Below are experts of layer 11 (counted from 0) of a mixture-of-experts language model. Rows are named gate (a neuron's input weights, with its number), up (a neuron's input weights, with its number) and show model dimensions 280-335. Each number is 500 + 40 x the weight over its row's rms, rounded and kept within 0 to 999. Numbers have three digits each.
Before each expert's rows: "mostly gets" lists some tokens that are sent to it at least half of the time. This comes from a sample of Wikipedia text that the model never trained on.

# expert 0
mostly gets: " year", " years", " south", " Born", " nearly", " However"
gate0:469536415528580477591393505493418489487473505530510467472450438476497515467452526415517539464502465522476500456511485451485490518514506529503523485535516500491478544519
up0:484452508496437545431503508501536500517483576439511515463519488511513505524453529578492504489513539529563537520487535586492457516533489538546542415447547462472503413505
gate1:445465552512517512439537459464485471514615538504498531439481457511471519500554495492493516543489475498533445509477500451473488410551446506533504551532417478488454447461
up1:527513465561516508504479477463489419420588510508474456462462516514470491469438509529526503484514505513486529504467526506532468533588439432452443457481432583505482510527
gate2:500472508521458469508455498543494467545560490573543484536465492460478493479522473505493529465483487459584449501525546476526489510470470505511525482472447563526469525545
up2:504544465501457505476549544506502524478462495481518554519505528536531529504458491442535500586461488518590564462459508475572424557514514466465477539508396487494468435511
gate3:530483562562388449557519491460529459457494464529451369485482503453455530483483469529505443525455516503536543466484519464539510518561505490464544456554521456486494561555
up3:511454499465566456533469533518612529442485458488488449544428501511523553489388493482491439521481481497556447529484509521493489537591566524502541512473487473499458549450
gate4:498535509586466476478505410498418570395519498501487467509449474495539511580540484517449422427500547526474478504507553535539440553428446482447436537482458478533478514509
up4:484591527520476495494572445455515530572429488512452471471546534522523467520541513543425505577461535519508531456525519544475434562495466500426480517486471482509530510478
gate5:535470529510527549516484516460521509517514517466470504527555477476480499446485516545533549510453588582467494545452520436539546485427542585502515591561472611524585537507
up5:473429490492504481420493472493441465579466486569482516544529541486470490560476501382563483495462459499508491489571557522514427487502475526473520515501566429573435473441
gate6:587424530506567532558472503494500528485453508509514423510529516502509496446570466512523560552568489477486520501453458476447513520526498465503495391527467516520536481494
up6:509454475476507469516540521578459499529505535551467513516497499466465538476497549453488539513451505508537511489471479487496471508528440514551491508562375480477552457517
gate7:473501514501467535508531510478511528509481536523497449517530514412519496495432569578584471501494531468470498608515492467457489473427529449495519459554471512508561530480
up7:485533484456513542452456476457494485475500577506483456413487492571474508549510512489433542497512483518504434522549479529487577443551462511549445551529492580521474518468
gate8:519478430517451439543467522486417546532527582469496537558552523480484438489510472560477499490522524538434375427524575503531441478489530535466477457519568518467558501532
up8:447534539449490460477549558471498486518555496498471456489556485471456468543484489465475507504456482465504494485437452540503500459531427488536442492506444487535441554471
gate9:533486428458437606514499466469579537543525471486540484564485529508476510548454467507534478514558448556470499556493493466559484484441453560492438467483573445464534449491
up9:549477463522476555493551501505600511502519447474527480493492518459467569507530441518478533528494485490447503526496484483547439492504465549473468475463504437452481573541
gate10:417509523467494518537443461531462507523540493472443446484485529503514526511496565512473447509510490496451496471468555437489444560480486520558440551468524497508508513558
up10:433560499503489426537543532536525489451539506447515541463515451492494514479579440553513505504490492496505506465571474505496478567507472438449458498491487537500547486486
gate11:515402483475472542543490505453530521463470492498521496500487528466550490487489519533509546543480524527494452522398464484490538503516508554471540493495470484489503527546
up11:570454467496515545562471476547447507496449518484457489473469547563503546498519533410462455510462481461524502445506535446441511429588416530512498521511525504518499487595
gate12:513514496500493487490488494465472542431536440532494452514437496448471467498532509461531507555497535481542555570512433546557459508482438487483532492542485519506558440559
up12:524520539495466489540493533532555448443531436467513455529529461485493473509511470484425552415476522476557425583490427499485475545522497528508526582609521546527519508483

# expert 26
mostly gets: "Scientific", " Gary", " appointed", " Haw", "=", " Kevin"
gate0:492559427491465447526553514441459493543497486498512478474578514443491492462545508454512485490490562508506483537527459513508512460444520633478476543507488387490489487523
up0:542529521491417474468495538479559528473482538554548528518387570486531508515547525530502474524486549444504591560523525566448436439499499514499467454519510547419592531473
gate1:531449437555388455515515433493490492492499391491474458520507547469508486499512508526465513533499487489522500561517554499518540454460552526488476499516517498489515588476
up1:472435556532523506533508481495494532478455475500586506469524471448553480502443566482454516501452519470513508550544538474538472526495553516541515484472499485540503522499
gate2:486509472571470464443595476495543546510513526480426528479549534487466474566480485533459559507507499486477500465492501532534532468448530426446494506498490443446517483451
up2:463509522560495533505568510432526517544514472482507553564588547454463504527471483493477541584506563494470492559495449552465474532468561439467558571538498440476554458523
gate3:542444503542525509439602486441398515504461593454516520492601471498470525480455555473493515478494475457457453548508450553511504518431502486543488514527524490448492468515
up3:434486408472448480544528522466468481484518505412528547442516500475491536524474535526484519549474466458452567532512491528511528455521547553468535505488546487439487485540
gate4:517498496538490535454495520458475487533661466425466526503529499504435436501484478483535569424488489532481522453419480531496479455465493439510571408534511426530472499514
up4:516482493514438511549500473541521512472428549542475485534492523495664482510487514532488455592515451528485445492501550499544543498574514511439507501426544445478474533503
gate5:429556529581417534499483463445495565478513503533549506588565510491468514458570529516551475533461523454511462435453535529521431415562432501539430447495511488406530512493
up5:421475530481536451509477469533468523477487460495460450542516520455482579528564560558496503434488546492466504448540410466434491479469463486589495591534506611419457494511
gate6:459527545494485455517532502461495516458492517473534477555566577459550469477422508551512486528528513484516633487518500493492470512456481492465629449503483406524480558429
up6:452496560459494541582494494520488489512541482477477527506485496524569500483427552486566473430535547509457551466546397539470493497491493470515563504498516453474463548467
gate7:476476568569494518549524486510484528535542470451543491456468433396451569568498488538578464472535529425496521468504502514523475515431533476532505499505462512471467491519
up7:466445492497438530524518492546500523546560491513514554460504448461446513530507525465525494480476593495470549488448518509497533446515548546617455441493384515421541516504
gate8:457482426491527531513443495569562494521556490472518489513496455395469520516452608470478495529477482522501516496517522498512484406450521510487458475439492492449476517532
up8:483503546513496595445499449385492512535476461475484563488496494498497498534435475559481553550548541461505546466526529489464486469528506448560498490606535458484595501526
gate9:494481542461533509482469518525454506501526461493484513528483494523533472461477506410508540421470522483480475433458513506422550493525464545475543550602496498457497460527
up9:472517495449429482477483500445517461474499440516507491537562544456462433559564495540526514612539502550544469540498409552474477522476487491462477498470493489518439470492
gate10:509439482439477451526490501535491478483490527438499517469541502450495472524451517545487449535468414487519495481524521521449504494546511477477510583446530500541502464506
up10:579443467491441430512491470533482493535534499458472515540528544559489513503517481485491462553491476421511479466487476517528531510456546504448503547557506470498492520534
gate11:451469470513547456505558470494451540464523564438504518514474544433518515442512457506503482453480529456508486416523502527463482486462465574459460538528589505453542475502
up11:506496502461503483523452501454445520489521501525448473530548503575505469512503533544510467555475514517470444535521563545476473487529401554517549489558420515480476515531
gate12:516521566507557613519460466432504481475481446455470488450544499510513518472488387473524507469560491571504482511492510561387462445455526567519507482547496421467592484556
up12:533437495510454526514479489436525492504510489466470431520582509482489505488515436434472532477522538528540452506448539589478480507538527571557492516547498511468517515543

# expert 35
mostly gets: " Label", " Species", " Kal", "See", " dr", "disambiguation"
gate0:457466497446490533523482536488454561594488429468457506512549479471507489508484523465440537518494489457565490422465527506422559463456471471446503514517446562433512482561
up0:506428480535494536486439516532545476439545575402555437494463517554467514505512506504527552568515488473508498511562529524466480480556475430486477542497477480500482461493
gate1:445450517529452531522518477565443531526517523538565463502531527497480542509480528473479493455503502508475486518394552536473507481567544481494605589514484486527568507479
up1:458499511555438486515516491449514438449489538507559482511471492596500450579516483523554513487594533498533487526467508568479435479525490446503474548464497528500530584487
gate2:579423549577510568455502482487480490437517504491515437466593497544560472492458488519520472500524477524446513499551501532509503540476472489545481541498533454456473457443
up2:541501526481422469503495451525514520504565505513530487488521504539477462608465435487477499489453471485488538500468514447498459525443488465518498535485444500449554546444
gate3:513447562460495521457512546477499518560486471479495519503460501453470408582530441493421452521572410530458445505484513552484491494447508486488508459550450436541565397489
up3:476522528439501482540518460509492476504542497444535484534447559560538549516516565489540506525506439472556509567571483492575402496475478530542496553485493460518527488493
gate4:402513421524501561478498540464543516513569505462543488522471441540526436560531573517423571561551492518508461536458462540452480503522510571478492496509458538453537502484
up4:524476489457455457541432507499474447521521429525523436455543511515552503480459488580485519511494466578455510546472461545527499524510502490508493523515501475501526522508
gate5:464519507426519486521476625402477512483535566521500517596579596528474473480465481454543467511495490493529418488403529486418489554503508529540465526579475498479457488453
up5:477440520393519440515513507538489584486527576490506496478598554501482503480451523482587526518554475484514474516525452520603495557459494364498493499516496601556493471439
gate6:524499434521414478539497537494573525481472501484502505556554557454441419518519487455474490532440424490611625560475493516544528536469483525530502488469445498472509473551
up6:495513537443541521471517513500437542508461408434576432431514548525521499420432524593535533496499502499413509506501490487475471480522513465466528533571551502461540530504
gate7:492498558565437469519477551494507521454516555514525485477530529449482513597439466514511513484520507531568516419441505483458522446501561504481450535512562625545522536415
up7:461490527492484518501485502495481496522476542544502538521512563483437541488549430529549477482552437504483552493487490407443485511398512461483446561524503556519506510515
gate8:538426506532585508576499541510456481515418436529458439488462460513511516425492494499456492491518503481469555543570486463526501514594534427459511448535506470500510571514
up8:478504512580526410546480509549488562510503528517488467515450514474548513491509476479513383500511482479532549545477492513508505550508484459479522467498447497459552512441
gate9:467496470527487472487503493428528485426499540485485532537515547586531485512496503499453525494461521472501502480490451514477560476455506469524585492492500492534537479491
up9:547455434514484460460489502535456432518463507494465479490545530526452506484550503512464573530531512518466500518521536461586543490525437540488435501511473486542472421493
gate10:508492471532519477497478429501585526487504542507513518561515525409527511525554509520444454526527527505545494421578486491472506518528533517548505495438473517490605557459
up10:503485525513538532515507474476473480486518522466528435378496416490450480490443448488483501454534478542517539528461529411434484461526440452480558526590549431500474510503
gate11:476466497484534466516506458513513400435462431503552483511499532461515530507523495505562462594442419535489494460557497488397548500497466544538509503497469461489514587521
up11:455536533530459407542427474559496541475508504454532542518516413443480490489498519483538544491512567462534542538438529485527540542540544529491457437503413566537448553490
gate12:534445428476555530503416518558543503528497433513481469467535494492425507536515504420476449511503505486530499507445471555491513530512372576499576452499462516448561422407
up12:533511515519494527474559601454532465508492458436525545500494498494492428533487576490518453445557500529499507469429570539485451521451489482459498472451463527514497437453

# expert 20
mostly gets: " wife", " brother", " father", " Pin", " son", " Gary"
gate0:481517545481560462464491524488435529546524419424485521444524519475452468484483523524474516435451513563458465513468476542521533498394502501477515538551510454501445473523
up0:466487592555485498502535557517455504515537527452496568524424548490556549480550573548440464493485518481536528557474543467547525553477424426491560545489529511533457519515
gate1:506421525501484505498471418563471501490486481511475540434486509527490503531520490442496414493483471480462472489496499523503510441427565522504531560505408505485414517491
up1:488513500500556441418436488489480523508517480482538470481500459466530510432513545445557522528454549487536478513419542567503501432492522534510467532469510532477439473507
gate2:504553443462449421498523476529474526467542477561519515504529497464401497470417443482523504517478492487498483552434499478466485437460461550490513539562491554534446432504
up2:472416457493521557470451512480498507558593473493459558497556483464477494510485494407604466548521471565462493510466502484394487397543459477485530519495483519509500457513
gate3:425474533538487489522469515466522434518530529466478482501414418435507510532476461493573591472477565468491552490455515510463441485511468497532484474480545466482498480480
up3:417521460516526566461482593553587440500521499492489539556463452547493478514578426504544461519469468524492543421457499500510479489463473436582416459487531444484494490540
gate4:496444506552514489524459528447516498495540597524514487508530512488513582476363533573463493532478496498491510518535466512424503504493590547507568525501500513498476542465
up4:492492477522572524529555479503515537485540611507463419493421526499523540484480440512522434497482487498473465504493440496540485551483537536513558457473530542562457550479
gate5:564535467458479545547584503515481490550513515471483485543492488459482494485463404486489556412578500391540533508511496591539458503548511571534523635522418504464508491548
up5:563427469494498502493503566464460444448455510493536458474429500523486425472520463502469520540459545502490582514538498572447509519544468482491494497481444511504428502487
gate6:519554442487429513463563505487500504522514566519427490554541523513524520529483410480505471534472486487473475513439581455504521501582503518510502525529568539521514421504
up6:504532422553566492522495478479530461508524435517479452570495572604531505516544485541456418549545473496528505452528478482496527453519462475487459473451508520538456520531
gate7:498536434481500475464540499535464517553510446460548413527599517502556485539447533445536573469553483440460465489485417473461475437482559507489538521516494446518490473519
up7:549543499519529535510570505543441512572523488501463490556510483544556460521528502424500492492508489489526480549477475526494507475510486513473557536504454451526496516513
gate8:522497503474488487510483494516516528524543504503505500481518485487441517554532479461515539475484506436450536581515549499483524506535492493452547525561450509457470492573
up8:515522547467540484460457572475512453513464484451471500540469474501548533499543471468491506504499525426500480486544568468450538532466471478442503487484545498426501586485
gate9:471494494501421512540464536622528502508468563466501493562556492513481514418536495569554457483555476433496500458395556460513443532425483516520474558439481445536485552417
up9:483509538514459465527559528509442452561437486521557524549494405481448525474480471521526479506523500486468470494503536537497465510479438445528495542560469531541495586457
gate10:521489452504502540504489531524571567577500460452567559516555576560423532510504462555492560462486494536486445508442487566493529528436516431507523439492439496466451514455
up10:498525558460530493565473510402482523445525566556485458414512529518502508436519482502513599468562487485518546522481556545465536516519485485521479526562461453554503514567
gate11:495447492478560560510563470553456541467549461520523574527478428470449521450556530455506411443506511484448424465491482450514545469433522455487460501435529489479465530539
up11:519524561545521561491605478486501520489431467485504482491532492585552404498533483502536555503601515498428438511478469563497534561522441550481552482527486434544562488470
gate12:473509415518467435498541541511517503502479459522526507513514500505499537481474545546494526593536486478458518510485461444487458527449555519546507506493468461524438521490
up12:506548560530446534522527503495483448482488538495515441520413528543529505513477519469486559434490522388424590562568511540533574463525521543556541525433492400488533486455

# expert 32
mostly gets: " •", " Coordinates", " Species", " Label", " Turnout", "See"
gate0:465376409558411492520524512515508453449484461549471476537482489516522540568514505471487535604523559489470497524462459452464525471484462453546493472526570469572506473547
up0:421486567523581483463428432507482471560472496517521452488526495486504437457526503481525506519493475503455474476534560411550503450469509511464528526535487492506468477555
gate1:526472449552479575445443470507465434502510461516526493492545512558510530540543503519544526498473450497527426491490510517505528490582519481445564463549523490517499502494
up1:503562560555522527459456532551472499449449525441530508457524482498576509512579500450553399465477495563530468473474464493460504467538469510538462472470477490455544462416
gate2:557496520593505483481490485471505520499436459430549435482439494522477507517531425480508469522472445536463473483482485526481494505549491503479498516512535534509472529561
up2:422520528488495581566425443479578556526520513508490477582462475435455513556594464522540468470437525482473577516516497532484480552493457471543487568526460509540477472482
gate3:482526494543479491415497469468576548511547514548421460508543516504524464481478478526508435446489485497469501575435528483504437432469492584465555513491547566566459494607
up3:487455500424434532490501551511466481515450549471428556549527493504524541472500485448455508428446509479493451506592578484513530496482419531614512566554498470485548596544
gate4:435416538486481511486471462541541456491510472498524520548420533517400486548548479539537453560471495517450501509480567496458643445526454445573484444583562450545507559495
up4:526461457484515487497467479517494544562550472494493462443500596501534528455572523535516497581460481501549473533496485505497521534466501494472527520463522595566488586485
gate5:527365524528507518438544502517468508507531491531473491506465528514536454414542522490547483469498513477487522502489469526523554498541476475501519561472441520495563544527
up5:519514470456496571482474450494416504459511507544469514489432507579499532481511579487510526445435611485453440433530518459596448513542498511529442483530488471470493566498
gate6:531453484523496514527514456577538532584484447573578467505399472482484543487518513459497558498394504520489538544477482481436554412545432470523515506502524490478560516501
up6:395521499534512463481537516492482544499478503472503448502381569545466506533493511492511468472495474523509503448401520455541533486519550495440470484433502505471405541406
gate7:472441439504536546516493459468533414503524452443532511498501475499532542583466495459522564436482501458512538463506527491524514480442415486563459499526483487421530584525
up7:501483487404545483495435464531536512553460424414569531573438496528504463516509469455485556500455474478466586456488476447478519440459417533552499561517461512512537537532
gate8:494482445541387471481552555567491542497536535460507513482511518518435443545477506507505490502536505519510541545540573543484540500529486467449510482451581538443533488515
up8:464471523510551489516488468424545488493529573537429530525512517479534457574521508473561505506478528499559481487467539481549527490488489454538529531473477547475444452469
gate9:422449527549480507509504481533505487512535441533502517527444492479533471438511478528436479477530511502460514519448500507536476517549490474526475489453513460494467563520
up9:531515480472364520484498525568450467526486499425491469475590474529487459422438443496476391552493511554496459522541491536475449527513599522476512483534501488469446411552
gate10:423475469523514520547498491536545465433489537513516447503464479459518480580507512557530433543488517488604552545487473414534486525518572457556497490397557534583470533544
up10:411573565561505455495529464476512464442489506515495425542515480497544486466528481562586543516440458537532573450527517457511448454491456471467459509433526473526521553521
gate11:469459419568474521507503480508518525426479426545446415488478529519506503534583459489511490517464561502469536532401555484494495519448526577473534454443506529495454542563
up11:494534529437498513617543563456532449433561506549496588482489526525494468490457468434499466489545431589439496506497504497478494550503467498450506419522488535495496492454
gate12:452533567540472466475589490510572511465470491603483404502478539464579532544510491447511540517515558519486543501429510470538428458499529562465518479501540432558521512522
up12:479448471479574495518510511483531460494520523584521465534459481519488473567597480469498482499526505497481455485450417483512379490427507545476530430479466496582541532575

# expert 27
mostly gets: " wife", " brother", "Scientific", " father", " son", "History"
gate0:503527432472530494464485473440521523449567487576543487505521505472549495532501479439492541586492470490528472513523517525511500440471554422476539553466570502425530537483
up0:487552458510498532524573487496508503488460420466484552554479535469416457516461406520515432507498496470567470479458508501602512533464464535520547491499470436465437490480
gate1:484535488498479468554530464529476519501427523424501508506536549472505568522473541529538556532556473417500501462463502510465609508494543462514532522555508563436554536516
up1:552482470474507469478465464483585477468528500513514509508489421495508404441456489469499415430455571527551491567494462456527373491543426461526497474514486486536442468479
gate2:490600509487498467496448466503522514500519469487524523546512506470484574492512482416550524445636500534503540498431481540464568466462545510461526486528538511471568556549
up2:460522488503500544454477503472554510495422479554570504484537556483465473536506575460482493503421521552408525515508529490516486511569502553481401538501566491522432461483
gate3:517474497507533592486440480500478536460495473493558460513513549452484575516541478390466468542539491480473476460495501535486478466539488484535580469541467483499528482499
up3:452525515466478507524464487535535532527519509514418504542494522525564492531492517504498431517490447489488562464569503539467468511485475536511490504483477586503542541502
gate4:501555511529477454492484507503443526425539494473549475540532510491435557538466556460523539447547525514480469382474535541439499580502527481492562494505471445409549470468
up4:508482465437575494508479532467596439499498441521459464468545417504590425534534551576523573557510501489488449651501473451561509460523468596527510515589524497494553517567
gate5:434463497411469520540482541531489524475541445521450517502611478518461465534449431436544584542495455443518419464507535530503514521460514562498591505530432526476490536533
up5:544443452475455585467512533458467492496509460488477548541532518525482476458450408423495498502451569496538492467464474500424438499471535533499576544544457488572487507593
gate6:513510514487497528502472477424455522534485441455466509607531454478461519490501561556514500480524486469450470523534498463477588457513491506580499502509488467486480551595
up6:429499542516488488521511488484534486457520510545532527415422524505521541496523483453528501547491538470507526540459555565444404509484486548497467504450491501443500484532
gate7:481466551469518466503459480462497460488513487499479496518544488434541522505469538480523548497464483538479559590496541465514587465567539535505535508556548475522452585511
up7:482477492453508514457483484540533458486450445539511490453490548461568537490503480433528574497441496506462577531526568400464482469553502524449515527460558532522520472475
gate8:510539411456493498516547574478451586498524471458536518539547521427485544543626455465470470515580489455433493374415442483577531483453465505523513467448449549465455511511
up8:547441493498490537534483431567472512546461529531500498495459504407596496445541487474521553477470474499550500526495585556511460565479520520545561608537535474550520503549
gate9:504495458513521505487496510504492381569437466520500461513482537489489474505592477486506499500498515513498500523502560505475450472481421471489486395518485491481526463445
up9:478514519445499465492533496477497538480555468444526491532535491588510488493445480558485501478460485515446538506571459537511598578527513518501490499463539439491541544543
gate10:544482543484518400462511589488459467489449618530466509515522471474465519480386465499477556469507456582531475484504493507471505553483539495493442496528445530487428502507
up10:539508483521482462479458521394467460537503493436487481477501489492408492571516451492488514441529433562490466435537514506524497519545565536503546507550491483507520493555
gate11:538417555435378539482531392486494484525532517480494564469516525454545470498537524520500437507472464469426484445488501486468566498483643552507534505487523544485444548502
up11:526528453511457491460489554446479564488533503496505487533564449498539525515474559519472471472506518522531493462488456419504497505453451481462591522485441463454524604516
gate12:462443470499448450561524443519492484428471480456539502483461442492537524429516492492498498497460494524579421507442493423461510441497485516483553514531478534498465557512
up12:474506507543528541498496456506527473463553462417469536471475503525466460567571533434488441529521555520577467522459555402590489426501389468522583464502449488473480452517

# expert 33
mostly gets: " ended", " Phylum", " Synonyms", "Population", " ren", "rove"
gate0:447447494568439493577592484533482508600485491412547487529505571436514562517448485462525423506493422516606481444445518502547460500454578508565455444434449545493558477454
up0:492463554475479489515450509507449507551501467520449468507519459553518482471549469531439491475476493509407501420505427475467510504475429492493437442512565529522514461463
gate1:479508511475440455461498559517534499511525485556525468449460481431517569471413559465446551471463473536530470477442535479575563529473484456539405525531510495521505422482
up1:485417511531523440437483532535547547528503477441495431532502556494541499502434438420454471414517495549480439409509554446516488549484491459520486474515559495531471487490
gate2:493531441473500530535490581524461540541515544541505496465519480518500512544554467544432463475595510520506422504504487512541561519489493450510430499515504540567530418472
up2:535511503517546484426439428518525534540536508506507489508534542465486554525446473536511501490473469537479491514454479456496498553362532393518419557427582480566540514586
gate3:479541523467499534529521529432486566493532492506437495520431517518479481474504430424483471468526522518471493517540536483499489522491486459500470491521538520500461458450
up3:500538434438429515493561551511480493488538547469441504479600502470483487504545485472548575472478503567549467483567555492526418480473500504486489489490531506516492465472
gate4:451528509553521465603504509550455490483480496534450469538406482567412487482448536504496507511526468463543459524521513551511467486538525492490515535595503532525565515476
up4:514498482506494502466545486553487506512500459472515505441531488457520493526459462525570450537504530501522486507461480515498441501439469483530477533592579491500525497537
gate5:409479513516517517476470508440475493469501585484508409491465455508475424504484483514429495528541486462540441524488461466538514525484556538476567492513540490503526462456
up5:556514413381505465533576480586522572543534449476459564484571486499549573433527527489549455524458543494423494532483539465493540532484497548475495556494454499539470497549
gate6:476438500553467428586480541490501501479496517455510494454491501433544486471568535452487483481567488464548513538457516519547496534472502565487443535528505466519451491468
up6:487558464485510480582509509516464526487573540513541461448488458495427485470522506540459462442478403522490401497559535526486460469427480543490526565515481445477515474447
gate7:501473555562447447433568502526523550501496480399454504528512561467478415425455519497502510475512484520503483462440526534484459458524538399463500504546480556481487550505
up7:527497484466478428560494469536423524469485502473424477469493551447460497505512491411414493461523477443497527472484459495544527564506574473457496525524454546478516431471
gate8:481485446492480432489502570487542471480410505504521471456473540499544495484520463531384469480540455487541539541470559551541548507543435467499520438452548538598481503524
up8:443442462511575450523504603518526491479533495538490478468504517462517419457471514444468465459528436504496652494443489544554522547546475445467473466475518511537520492588
gate9:553492493423529512523565462439479487484431547391482553536486507461501480490470480487480509481534459475461491520490599523522402460450409388554440518476452466520445474587
up9:491462464511509499550430505488424480485481549492474574488437518438509532472460548460470484440566497502514531472452522590581469489411509452443495521404499509531484513584
gate10:539515473537535476496486501457508530530588531474594517459454502564522464528570555508494490519510569459460487462421560540519390463502483487436511566412590488500462520473
up10:443453517443456518463469563471519418535517467507541540499521485458466506525444488535539505490532531561476536474512477448444551497447543452454481517521440488524474493542
gate11:437471446476487539527531499409457521493453497464483491484424496532561526399432474493433543476534541481473476460457556484565445466469572466549520450481523433503520468482
up11:473499478450484506523407529485551547419508524533500489552480484481541492456419466568560478516462517515493521526420472455452497417525544526531507491456531522506581542559
gate12:501460464482435522522519499594464532496440475502465493540505542505529527524527524492498472473529503507505525541531457526576492515459488515492489430459507535495483445592
up12:492497481487560464509507556516461534524523486407478494562450491503501462531498574470522463482537503540549533570533490533517492520442498500461490503504525605479470516518

# expert 8
mostly gets: " RUS", " Center", " Station", " Stadium", " vessel", " particularly"
gate0:523461478524537507488528483530422568548505519541457526496512478476495471507486558457546538433519546487475513468527483528497516570434482572568527500550465512495482432447
up0:500554481522502439447499488476536431452527530459540524503451579529454459432491503555524466502435426477524406463492579512496469498542459466473503481499488459536462612469
gate1:487500482478544544521465513521482469469488593480517481449517546470508519479442490517479484458566528550491494593564451511456507476484502488460611503432534534464499529503
up1:544479467438550453540500457423475504490557468521574489480450477484497520438474445439470522423551453545441554563470472452527537485490542462472478492506487527411490584486
gate2:456464466493499489475462525526558477567523490465516427465516492473431484467490484496538516530419446403451444483480532576488492476501513541465617422458440510520477501537
up2:505517525556506440484483472562449528469510543560521543511482523553491532489541431518486493510526450523498459522495480465500544467537495545508449564542492530526485417540
gate3:484505500508462498442512474546530519451509458486465481548530468490484516544522506451536515484550465539497432482508488473456478456484450424513531529528544520498485475469
up3:529415474456529520525565448569432537446506467541472527533567487506459508521432452523559488467499562506476482524547461500507551520477486509473413539490495442511497515512
gate4:569452502533481511429525486503508493478461467518510458506437502510521511508447449537470457531505516562474495537505494475435498490528548445478480509523534538485481443494
up4:569514524476494536427515482546540444519459479521527532524414497429521516428494466468559492461488509486405504489533552445523562543487475472544465565496480568530453462510
gate5:473532477499554449511484515496424508552480506453559472477489488520543554560513465431501478467486504477511502484439434502479535469436541533467565512585520517475473469499
up5:554537449500550554427512499453470485511503537472509531560568494445562531488498482506479534468466446464504513543547400516450459509549495501424491493529501534521560504530
gate6:469487491435573565515493504547480490534522470496468492531517458467498486453473479510533465515526434512477538505567546451470494521433558458518526497492500462495457503493
up6:539538522517465505509552582497495468466450463500480511475582521524472480483543528466492449498458513525545504592438468496416505554606472497518536529525512560550438506463
gate7:581524505507507486497449427512487480480549458545515570465499467418529586442431507451554492497486522414475506530513452568547481503531469482535504475470522496541558493443
up7:541427483551513496483519511529500489510500509524488544537506443532512549469495461568542499476538521523480471532437493476505458482446523479526415425507475427516481472502
gate8:502466571577520524421521490441522534487517582549504497491511612533462514464488496497487486515515443533477446520519495460540580487474469472506539505481528545526523532459
up8:488577505410379544538514490579502514536458515497484528511552536569479515528525435477463525494472410497556478533491539485516493584522454607553474489523495483502471482495
gate9:458504545500454532481521440559443519488511522504487430492577497521501566486480588429506543482534510473518474443518491481422517570437502511469535500502522499444558502493
up9:424436457511501474486527472526498456456469471513495458532459495498527549517499471510487529467526560488480475442484520564506512483490545498543555494420517537501504480474
gate10:522461455546474487538470452506475442552522479512519456453497501528518544448480544527435472561519478533462459587531495498510465459472539514560480434536457474540500486559
up10:577512515516468519492532460470503526525490465465482475448519576493552482508434539560493477511465485507445464541551451535496469466551444405515546441525481485524505447556
gate11:492533490494466478463542600515573540426515558453516495479541503529514476534447538545586495436487440486439488521447436505493536524464435432576574557462439483515462460490
up11:435519513485518516505516513458507516501528481551499465521505480502462523477512409535522508527435473550494531530485427460504494392510524461475557512542443552470452524617
gate12:465467462513576452498444481490547498541499576480533536516498506537565530475450511485506486464535461431482526449514537464558436490541535521544438524434557511513466465525
up12:442493506501535546554504543515421517437459521583516490568547468525469505511527543499481474546540512519464511486524502436452506543548469536564427466512507551493476467511